config.toml
n_layer = 9
d_model = 96
n_experts = 32
experts_per_token = 1
d_expert = 128
d_shared_expert = 0
activation = "swiglu"
moe_layers = [1, 2, 3, 4, 5, 6, 7, 8]
router_score = "sigmoid"
normalize_top_k = false
routed_scale = 2.0
balance_loss = 0.000576
balance_bias = true
scale_expert_input = true
init_std_router = 0.0199
lr_router = 0.000724
n_head = 3
n_kv_head = 1
head_dim = 32
vocab_size = 15098
norm = "layernorm"
norm_place = "pre"
norm_eps = 1e-05
positions = "rope"
rope_base = 10000.0
rope_fraction = 1.0
qk_norm = false
attn_scale = 0.177
tie_embeddings = false
parallel_block = true
init = "normal"
init_std_qkv = 0.0509
init_std_o = 0.0
init_std_up = 0.0509
init_std_down = 0.0
optimizer = "soap_variant"
lr = 0.00492
beta1 = 0.95
beta2 = 0.99
weight_decay = 0.021
lr_head = 0.00805
warmup_steps = 200
schedule = "wsd"
decay_fraction = 0.571
decay_shape = "linear"
final_lr_fraction = 0.0
batch_tokens = 32768
seq_len = 512
doc_mask = true
train_tokens = 227800000
steps = 6952
dataset = "wikipedia_en"
Below are experts of layer 6 (counted from 0) of a mixture-of-experts language model. Rows are named router (the router's row for the expert), gate (a neuron's input weights, with its number), up (a neuron's input weights, with its number), down (a neuron's output weights, with its number) and show model dimensions 0-95. Each number is 500 + 40 x the weight over its row's rms, rounded and kept within 0 to 999. Numbers have three digits each.
After each expert's rows: a language model's description of what the expert responds to; "comes after" lists some tokens at least twice as common just before its tokens as in all text. This comes from a sample of Wikipedia text that the model never trained on. Tokens count by the router's weight.

# expert 18
router:570507453456465483435482511527531517427514486534493494488522404538538549421523482499548475458452477466532508535542482523528512485519496545553480426479480524482483555478501529612461507504483560530478508515570501563536584575475550522463424435478518461485452487444497534566496495553514497518
gate0:489423497457504489503474523507399516511566493528469460544520509480446558438488509511535562508453551511539580492484506463570494530562487594597494543547511548458520489446463502529543507541484526522473524546578524505488515497522508472485465437467493528475400487502543535519430489500548560457
up0:475461561540527496533530496496451485489490558536451416484551449525455477471526533523496489500392505493504556495521516500507546550523526533487497485507575474516456481577514503529531527545485467440488491589540455445495525520572461487529471451434477453510401484548502603482566447515527539478
down0:549535495461454502499455452476460461514479446435493475477521494516511526495534561434527556510492523443521545581469503530408528490460542517434523590488474448458506438463493501477540496504491505483484476461496537463559526513505583465456547567522454522509444528489496531466445588403564476515
gate1:504466440462470489491537442416536600440555454511503537499524448482483587523536514478472457529460398496516428540458494491520461443457482471537466511495591526512481473500523519478477534492470567481541527452481499509488481412439520506494498534499475508467529486443530550528570566424494491523
up1:509543498559445555541530526532524440577492502463502485559515600527524525476458535531515499465551505449421473477531476518423480511509555416486569460543444534549445521462443469492510472468509531541517489446500438456547463556538466435458509480509526486522443531482497447481515492480537500411
down1:470486516520486538422462456474572522436491504560449586491517423534504573491502574487445528497594491453516548537498508471522534505562487464488590489435500499494575584549510504533498433569496496543479454480468492449526501534501494470479505568514526431505465481480505488472514509485420529479
What it handles: Leading digit 1 of years like 1988 or 1990s, plus early word pieces such as ou, ul, ood, ement.
comes after: ", ", " in ", " (", " ", " d", "- "

# expert 24
router:514508510486461480497513460516513584505547530498420464502475499449545507502498428485540481469472444430510481480513455489543588477546463519518481411551492512513478513473467567585479512520558509461516436553559508500587527508509540514458460471534497428424524447471537545549525562574474520539
gate3:406420506488542487493500391481490535480507488568523499495517473521530496525499523470440488458509559546492450521550578539484432454513483500595486448503442525507586455486540476542467489538483556527519478505500502473427455453504552450551476512518482537477490452431479500475449566512442523446
up3:559542565474501510470444513503487508555511476519503584476428525429547477460482496519557481566482450520529541516482490503495583490521498490498470489583572497442478448443522422566460479529530491564484540505459439496461503468479437592480595501526538523499489449471556485497469566475489495512
down3:568473461543505452523532529527482488526584460493483474532495474529530461538533530480454486494507397540479525467487545531533518533515545467568403533515460530522459526433450543488521456435482528529458484503575519519496463467482540535469507607514522484491506587577531494564453438520519462541
gate4:489502534438523436457567429449459409512518510437563558435542484578509538477527528418438536544494515461510529524482489474535534515448419490505483437587492464530443482532518496439441575476503556535497523479537510503471435455519536539490474497510520532488511458489481505462476557537526490486
up4:534478462492510555504511512492574496433493419511506477482448542464480489486567481490453443545440585569446530581449451514550501589510510476515503433470492535562504431493508456474512496521480506537515515439416544520488501503451476531532463556537528516520539520495477445479410529546512561483
down4:434547585535481489472552534496470515469465502521456464474523535537524571489471517427480545580565470507584444486528524481517515453567535481525499512564464523415467493487507503458546584516469500517571532564490460556525470459523505449467541532490587483491568543475518522451494482479525453528
What it handles: Infobox and list field labels, dashes and colons, e.g. "- Coordinates:", "- Location:", "(age", "Stats", degree and minute marks.
comes after: "\n", "-", "\n\n", "- C", "- St", "C"

# expert 26
router:564508488485483430476500507508507562427558504489435472537479450492501504409511514504501505555491457426504444590480488530543557518489471549569504433508507577486526481469484499568421500473516520511531495506520478553533564543516546512489446441511509443438497422479528548549576527528449520500
gate3:512495503584472550465427509547492574515513498453495457587450523443530522450490406566484584475477431483495475494542453509458541498435485432499497511439514452509474506460491471504426494553528521539492495530487478511535483476594505467498492467480542484501555467521526574499457510483426493424
up3:523524478578519555529540520524559474490512492510509416542468500493490536500516445555504570496506591481510477528556549438495482426464505525490539504399501498485498495507487449486515485459568546570446426516480524525439478423441513503416443518556518499549512534505533523584490491438533493503
down3:544588482514478545473517486508527552504487534513561440484540522474447522493478507512471561489481484525412465562506486402496471525471501450460570515394547504552532511505554495518550520503481447528447522432493524540532522488539464379516578458502548519455541475513513484439476491466467475523
gate4:496518490570557449599474439493471528479500555457461556517456513467519480511500475471525455552455506462574492549479468538491484511525486482559521545493474538469512533489459497523516477507516473569548536553479504536501454472539550522650482539449550493518492523539476411448552428557494502519
up4:605476465552569443493460527477479520469433496521450479518533527433488436435461516593478544517516525452468551555531474522561494545495548473546486489487506495569508510526509454418573463516509513534489490550459473552494496454561523504455539495450497493476513489496446545462585517512516422469
down4:499451479493551484478486546470531499482476542388562460587546512534484531486534528562469497566506399505461433481466447458509459491573491516522521559429531461466521516495483510475484488448508500406531515469511494467496507520529546454492550543535523438480608482522476542548529533455489498549
What it handles: Capital letters or first pieces starting a line, heading or quotation, e.g. ==M, "H, Pr-ague, Gr-and, and words right after an opening quote.
comes after: "\n\n", "\n", " \"", " (", "-", "| "

# expert 21
router:505533507463460492462524457516539531464559549517428445489495460527570553522507466559512489500476458481522445496551505517532538471520483530508456421464445557464493504427465516576459483491491525576502499516597479604540579529471528549465503465496479481511473449473506453461470561562428527490
gate3:468524435566525477515488544513514571456524485577446403454539531501493498533471507466560446526583537519476397487500510477554432517488562504488475505519440471474500541450451502497528515541451502499529561505520453483533464459494539532487473521541483566475507446508514482478464636511515481469
up3:518503490455437521439406555536548483533484480430482459462470482551512544564422516533534413450554487519541506477542548523511466520483532432525503513494518529479476537448495494475474478496510471454599498532558479496524494520481417519521518469406498501481559563521507480537557587490547463503
down3:517502467506469545451515437481480476482469554462473593507479501496534523518591478513458516491517504532416523517494403555406522493538469490450576469483516557477518486504493498492564485461521579511487525496527512507416524547460411539540527426458501515531510509535427465515540488508522430441
gate4:500488571523490584570583509510475476475514482521558489421434499485503492456602485451542491549505586456449459510493512552560488490466525480449482502573499471491474528538491457563471500479556560498512489466507455507557493575532526524539442527455436556531530517508524423493507537554516474512
up4:519455427435490515508533555517521482483454468523538499549433551470517499503445498594508444501548513479485557466527576482411522444478434541421551506493472543501456480502486523536552449511549511499508485450516500475476523506481597401511546508461515493450470542533488460468450520442554514459
down4:507467406489499483505538422468471556468474497503486510543542458521393538501496480501475558442513535535554535486477522498474477493481561576464547519517490529412512586500465495504405446466578552540493441473534518493523523500465518475482540528522525433556514510471419457466427478513531499504
What it handles: Second piece of names after a capital initial, e.g. B-altimore, M-iddle-earth, B-agh-dad, P-ius.
comes after: " B", " T", " G", " M", " A", " H"

# expert 6
router:549517412463470463443520451560519527481519511509489463520454480493512456448548501539528409539506456421556435558519556547574535453500488549513474439525471498486467519456522525543473540477572533538405441518558474575564558511466520481467490468481474522459508500483509509482506554529486540469
gate3:489528485502497482487539530498437509570432464483521516530498538488479511594540414475534482562526526441455545528569406450452409465521465531442506475509470460448491535466489487384505514498482512493427530485487492492462452567516509451452515407519554528469526452490539494479515472518502508494
up3:492516538572528496476513466508500427435541523511482476524523478542505467512514530477524481416576504520474455488556533450485557525440465559550541541425532484500484564517521577529486444507544482546498445529522469482599491439493490556524508583516449532455518515511483554505406527566542525516
down3:446468499483502529432538498506472543546418524508545496503593467453471452472507526501515507541486479455486529581474560571489547508477502534491507515539489492443512504424521433456490502542550483475413460496447573533482457524485501505477491497531472428428558454419601516488479507501546553478
gate4:557524483524541564457440466462528442505587516555543442491509440493553538542560510554442496512503494505487458528436461509492522455451527463482432482516468523593463531456538492441491494473510431495487480490609490509534509496477479557494547545547528474404510603537490511509509525495488489512
up4:518531562487519497473488494457497512498540507555522479423499441464555579570507526509461527477543483515505508487476488560438452496500517433554474548556512521514413520465525492426553412547547499499495509520549530498483430481444425561505545529535534495395521529522513505444457516460464435488
down4:494545497509557547546530478471529462522567484454469514491513554483453516501433543456453526395482469486516488477502473482476528427555486525459520562570582451501495482476499456536497468391535485440493509483470482517472562480530526483522587517477452536407506533448474471500412473477511452491
What it handles: Small numbers filling table cells or semicolon lists in sports stats and election results, e.g. 4, 22, 31.
comes after: " | ", "; ", ".", ") | ", "–", " "

# expert 12
router:561492427462496485512507474560514540458544540491433466480469451468490519446522461562529448534497491454510505533525498513565519478549506569518409466499464530488490494451447559518433477451566558560455511531508464531511591576436569500452483451487534429503465456512473493497512510564467524520
gate3:516450435483441481524556574545496525461479490587541540520550600566466514547466540480553461443514461498537471545530613492469467497474447483507488465479478499443528483464503545430496503524516490489513468580495456535526515516543501504527551511452532427493488535513445554485446507519434442519
up3:523503565543522457484451479489479481438543488503430482487404455466510477417480494513543555567496498514533547403451477511511582487507530523507496533452474447463431526498525504572484529442468504570568529479495585530519445522507517489468551548513425561497483519552529470497540479458506544515
down3:505560514442516482481464499445477551456441517554473469540439522484428466473556475560599564525499459516530602494496461499485494542497518452482486495491461460454465499438467552541485480428512484506520560417532550495531453490443512504486501496475431495487495530423533545409531479480549496462
gate4:478533458514438495475500497530503437486507541439453536541549528549527452512511465490536423461516548439456575512461513511443482540493504487445440477478493504421489551556535595466541478499532468545534452553464489482530513492487485539497529539480510519457541548469377492440555526577468463476
up4:484503464470401428517482495464571492515541570542570508507555476532439537419542513437458546449490499523516459459501569503466458547494449504548481535480450470459536474487535491522505447511455525505470509555489534519408511418502460432496552515546430478513554515500497493538562524496522452467
down4:496447510481498555498447532559477419489573445457455457433511435494533495493535470442507493472493446447452469514522443512455505508492473561480547470592536493538475561529444505494492555557558437485553462440526497546450458537449471525540506512485525475582478480517476440497563533477468554483
What it handles: Last three digits of years after a leading 1 or 2, e.g. 975, 013, 022, plus some date days.
comes after: "1", "2", "–", "7", " ", "6"

# expert 3
router:493537441452461466483512479570515586528515482528475455530458496532540531494507520546517449505489523401492460542536511525559530452544468570501425419521497609529473525453516523575495504444547488522491470557594433542533548514450472495445481494488466456471475498461507553509491496528468523528
gate3:462491440516452530496414519453494451479553461504380488471491470433497509458502447516500503513468487479573486450497540492508521444552489527505452467538530538485503550522537572511505551524462483505533482546508423502438521461548464495555486548432517538446618552487431530512513475485466481450
up3:447503480507491504503470491481566489515525506504413504481482501535537544466467482508456413539485564506509477505485518488475602496454495511485472477495511507517489575494593602470485530548469513535589483541423462495485464494499448544554449606517577506472588456517460564489515519476503506487
down3:490537513480484562529461487453546518525494544517498468520527454492561455495520527428492478479450495633521512514460526489532492549491545527486482493464480541463498485404546488460477453573514533509515473498528480539493466474535496529378482637546497531481503458458493476418491474499510440455
gate4:575561423491542472549530524487482521443516483502519522566614577465525467468537501499480449491492444425463484506489472504498504394551459474431461489463480481452476449459475490434476475499533429519519505438489498561510427482421512541532440531466510453518499534531510519500520518500482459458
up4:438432524488504462458546476542493502547544514487504506462527510461561544473464449531483607522447476477431500503525473407551544563495501559529462494576484492474506589618534480510536499487539516541474522465500499488473555426501525449499523465491514544443490489475491472577532517456505548538
down4:498519504495456498508445519441480513516512511546501564524472449483426490429513495618549520539441411523516467527468547471487477530532502595529520515556481478492511573489537444416534535456508449546515525593501489485534566549470499521487460470472507502478453547581468492498450456498464471491
What it handles: Column separators, semicolons, en dashes and commas between numbers in tables, statistics and coordinates, e.g. " | ", "; ", "–".
comes after: "0", "\n", "3", "1", "6", "4"

# expert 25
router:544546407470446485490507495569533600487494566512429502553416517517496489486521511532518435533506489461517421552531550505561521477526451527504455421526487517518507514477476553545458480457574512517491488542578441545527513543452477475445451454542474464506489509472500488559551535557466489516
gate3:464523474477518486548473517458509490554578559559536470512430507518484440470506471544508529498509578515443508527459523570493465527453438489549498576459484470512448473479532485538487507511500528446458452543581611506489547538526474501499587517429506488456508507482535474575442544500506582483
up3:557430496467483541525471493563550488480477422479467492500519472449539525539491553482469511525429513435482520424539557437585542470484498500447448494540430529475580533478539484491583545524469532489520531520506468593474465494458539512530445450531484481501585513522539528511558529498445521529
down3:498511532498477337473497461501462522497569541490485511465482505511555488472553540489506455538501510564495537475476514518521447468523506472512509431461499448487488489505507523537513469464447591443448511567484561516549508495533534524485480557516487498441383539452513438490527537410546507469
gate4:488548549470473476507516469559476553483452523469525533492459610536519493501496555506493487472439550535431571537462456513467499494583484478527509551480550524521558521430537400563513438412489491494479470529502427456471528525503545449518443479485450499498487525555481507426558512513548491483
up4:414503504527449538579468486481440566523473496474450453446496556516522541470536519536511482443468510496529551468459461489548492521509446506518530497539504467500504514430558517449462429489531494518503420470561475432440427498402454478499523458498476512501436523506561548482524575472462432472
down4:507450494485508552547516495522528551525527469557508526527538559447422516489378469548499504437496507476483455504420525499519472554488511528520515536517448548518561457556468475536522489457567534419476493553542570560489539508433504519502457543579476498569480529466473498491445467553444500526
What it handles: Pipe characters and empty cells in wiki tables of statistics, election results and reviews, plus some phrase continuations after a title.
comes after: "\n", "\n\n", "0", " JP", "andidate | Votes |", " km"